config.yaml
num_hidden_layers: 20
hidden_size: 448
n_experts: 80
experts_per_token: 8
d_expert: 96
d_shared_expert: 128
hidden_act: "squared_relu"
moe_layers: [2, 3, 4, 5, 6, 7, 8, 9, 10, 11, 12, 13, 14, 15, 16, 17, 18, 19]
n_empty_slots: 20
router_score: "softmax"
normalize_top_k: true
routed_scale: 2.5
balance_loss: 0.0144
balance_bias: false
router_noise: 0.05
init_std_router: 0.00822
lr_router: 0.00043
vocab_size: 16384
norm: "rmsnorm"
norm_eps: 1e-06
tie_word_embeddings: true
optimizer: "muon_variant"
learning_rate: 0.00169
beta1: 0.9
batch_tokens: [32768, 65536, 131072]
max_seq_len: 768
train_tokens: 634700000
max_steps: 10257
dataset: "wikipedia_en"
Below are experts of layer 2 (counted from 0) of a mixture-of-experts language model. Rows are named up (a neuron's input weights, with its number) and show model dimensions 192-255. Each number is 128 + 32 x the weight over its row's rms, rounded and kept within 0 to 255. Numbers have three digits each.
Before each expert's rows: a language model's description of what the expert responds to. This comes from a sample of Wikipedia text that the model never trained on.

# expert 19
What it handles: Main verbs and auxiliaries after a subject like he or which, plus place nouns: has, won, began, intersec-ts, State, University.
up0:073125119179160121120131046133084153108136098101179158193091133095183132093162134091153191160148140052160177136113134118170123163110139122131102138078113104151100074177139177162074148115212098
up1:174164144129083122149113175154063165125131101148127122120082093132137124113151112116117145117126149096151170204191134127111163045093147113175099079146120101147144163131125129001089166074150124
up2:025140133114157129114095129171126104177080157069078103131113142130107148140129087174060116124158124187119073085118173091121111166124130080143075129078146085094161095108115107114183131110141131
up3:156115104147153106135141126147125133124125120068124129156140073127137138154143138101105111186084083133152081153062061124110170112119142094184087120089159096138117129130114125108076174076145150
up4:134092116075099139113096125125152139142111135115084157091166112148203128124157131150116133157153184090134105105155110107131147108126100145105068172109156139145116082124116088145082118160107122
up5:141158137108116159156158151115159128174127129097185117082149157085057169122165073100161117166098116122142167117114103185166130090137193111165199148120104132130128141128093120161083146125187135
up6:125123107107117085111137152123108152127065144130125155100123057107009109057147152106112135106152126136101151151162125165122103178138149153098116118135081116128139114137084095116088118116107148
up7:170107160080146168171105129141123101117054139061152067097171054094089159143108122114148176098209155119156137086133125117170122127135150086135176113152149083078106112154086108136124143093091170
up8:131112124160076129092093094127107142119141099112148120136077129104133146115137105175105194119144183132162131144143033142107163169086138129147139134079189148142117158082191065078138100062167161
up9:172057132100111153130143180119161097151101193112157127095182101119120138118070166117151118084112112133108120058195136113122102180126101153139158134132133172135041151097142162133143112140142185
up10:129177096148180137185149130076129082123169097214157100115158111141133124115122064094096109081160086119133097110081082214102126125168137125083138126131183101175106109177185169080101146127166138
up11:128088098121108118166137121162153156173107099100080145166101166089128125083161126062114132092116065118105132092153165169115199129139153104110099130113113105135143076092139122204102121114178159
up12:094114114153188177144127103118174141132175071090070113149111154089143100110146089143151105089138096136141114074103114122099128121158134113128107127125160156124111130056177036101126117100163116
up13:116162071124099203076092110149117126188070133102125177146112173089160117081109184179136141063031167102144117167195102122136112150082117093127122082091098168053167118151102126155106135132111146
up14:088142117121170154124093137118131117150120172172091138096237136186120153146102143095102136126120135185147135162159129119167081182102125109160078134112048096091128135121141096141109110157093151
up15:146096145107129154160060155158129158131149144154167127117114131215079122144144049070127096169141152176110133198152066177114166120122119146141146162091160081126169152109145142142080138113142164
up16:144119086119139131139044141109143120161160151096143108130167132128070106121169146170163091133100159082174200125216153088110068117152095099075100150141130143168149124134162159134151143135100103
up17:164158122185083171144134118110154111171126111114212046149124135088130084136139172169152137161142091117133147121122127118114103107180105131129166127100151148083142130131146099039136123110163128
up18:101138142159132124093177171119146062169109161096190150127103153080103142165120143088193175171113169098141117115136152150136146158105187201139100096156128134146170127136152119109114109090188146
up19:141128115123120138146084131102150137137208171034100145111086142107166150138136116137116155142133149091144168144094149088170094145117118116214097108126125086159181147165095113169136140109161113
up20:098113127102159152199079062081059152143098166096106133118196067203141107121166065088125087174115131087137172155148152112068109180071178113178169157078190130163101074116110114136146160067111137
up21:099141157144205141212174151139176111155105091145128148080156151120112143170154109122143143161152122174112165143143085182140158118107108089128109102131152129116109119168104157095095104112155152
up22:107201114232159179109124141122105113137143171128098138113130096157133121077081055137093116168127064148163203191131084139186131129093107099138125098173150151166140146100132131077100102129135133
up23:119093113159140144143099071138144106098125172065135099181115102080097118158149150056113134116118176146098139080081141154092167181118118106119111107107123142104087095172152149119120105125115077
up24:110107153132121119141118152104096177107064106124095136146108124063055138094105150134124071166129144117160121145117151171124143152111126207130114149098100111162114123171140144107095110176055059
up25:142092142174117138149115199142098128104142183144135129142079097151129110179162094084117107153128092137173103175137126141120129188167113137117170144174100126117142150095120148069141132118151088
up26:152117162203119167115108084173084113137123135151112170167151115097144118069102122126200133072178148069116122181091131143143146120168115178136187153091080142157143150112140157137147129130112105
up27:131091157134089204071126107128135074144112111144098150144128130091147135116109116093117119112132128131141107153151161191132061143045183136107125187053158142180111173194114119034118097109127158
up28:093089142141103121156129132102134109106140171128089137119140120109137095096079093068160166106161097158141076121135145122092129159127150158113074063119121148136075090152099124123132104113153099
up29:054120116106109151115124100089081039099147101113090108105129112183118125078125049075186185055068183129124138119114149117144161088111164138187144110149135071106128133163115115160149187106138069
up30:088168158125121117125158148098075139086067167100115121137116111129131129127114051144144115080148145100120199107122079171166097172119167113077094069119204136108075121094113088133147130145111151
up31:129142135062143170116133140160114131176167139090129124169125118091129153148104083129151128128109125095171118118165083050061098154110144168097156181170111146170087122133083158115083119116123092
up32:132118167146119173098131107121087084139130134107120112080156041122147088120077128105076095095151039147130062129148118094099238150109119169071146138078145137132082061082180152114157123113148154
up33:159144095179173153140154153113104082141106111089104145154131120150158094075123100162171133106154091078146159130149138086128125105173116178152166115132153139151032116137157132108138126117097089
up34:165162119096159127140173139075094151087131124081129201125154164188138209116147098127085100145101144130080138140186115151164111141102126116144100112063116093123109124087139080064164157163108124
up35:093144173128118125194130147163123183112140094115124138110083078121153048099185171156122165084085107207095143100115086104105073154038138126125126137117147126132103112112193063139112161065081137
up36:157152150200161144164107129121074085146101173125158093128116097117138119124158115098113117143096085122110101115164193141088194156162137127103122180120128117146147146120195167111154143124128124
up37:148145070083068202187110100099150113145115131118145115144057131192126148130169148091133118113185118114137161111150080126105119076058074144169112118099176125157094121133110051127149100098121139
up38:119099126136109131103162091153158120146165139098153140197136139121161083173141175111154168112124134114112128074094067139122148117133125089161115147092148113202117172090114128167120140135111177
up39:079130060114172079088213132155120112068136143142091127163103085207150103123112123076106135125102124095068193125149181084127161118139113132100167109156082136132088097104110148107156130151118124
up40:147158126160170132176079117102150122169150123135184105118111087097153094133083100133158091146164075117106156108107142150147142202145179107138069139102146112118161129138109174072107118107181102
up41:132160186123107143165120126120132109138105122145133138139097107105111134111112133165142131126121113101141094144132094094124220111108156145203145143123170140154137106130125135109084124118166149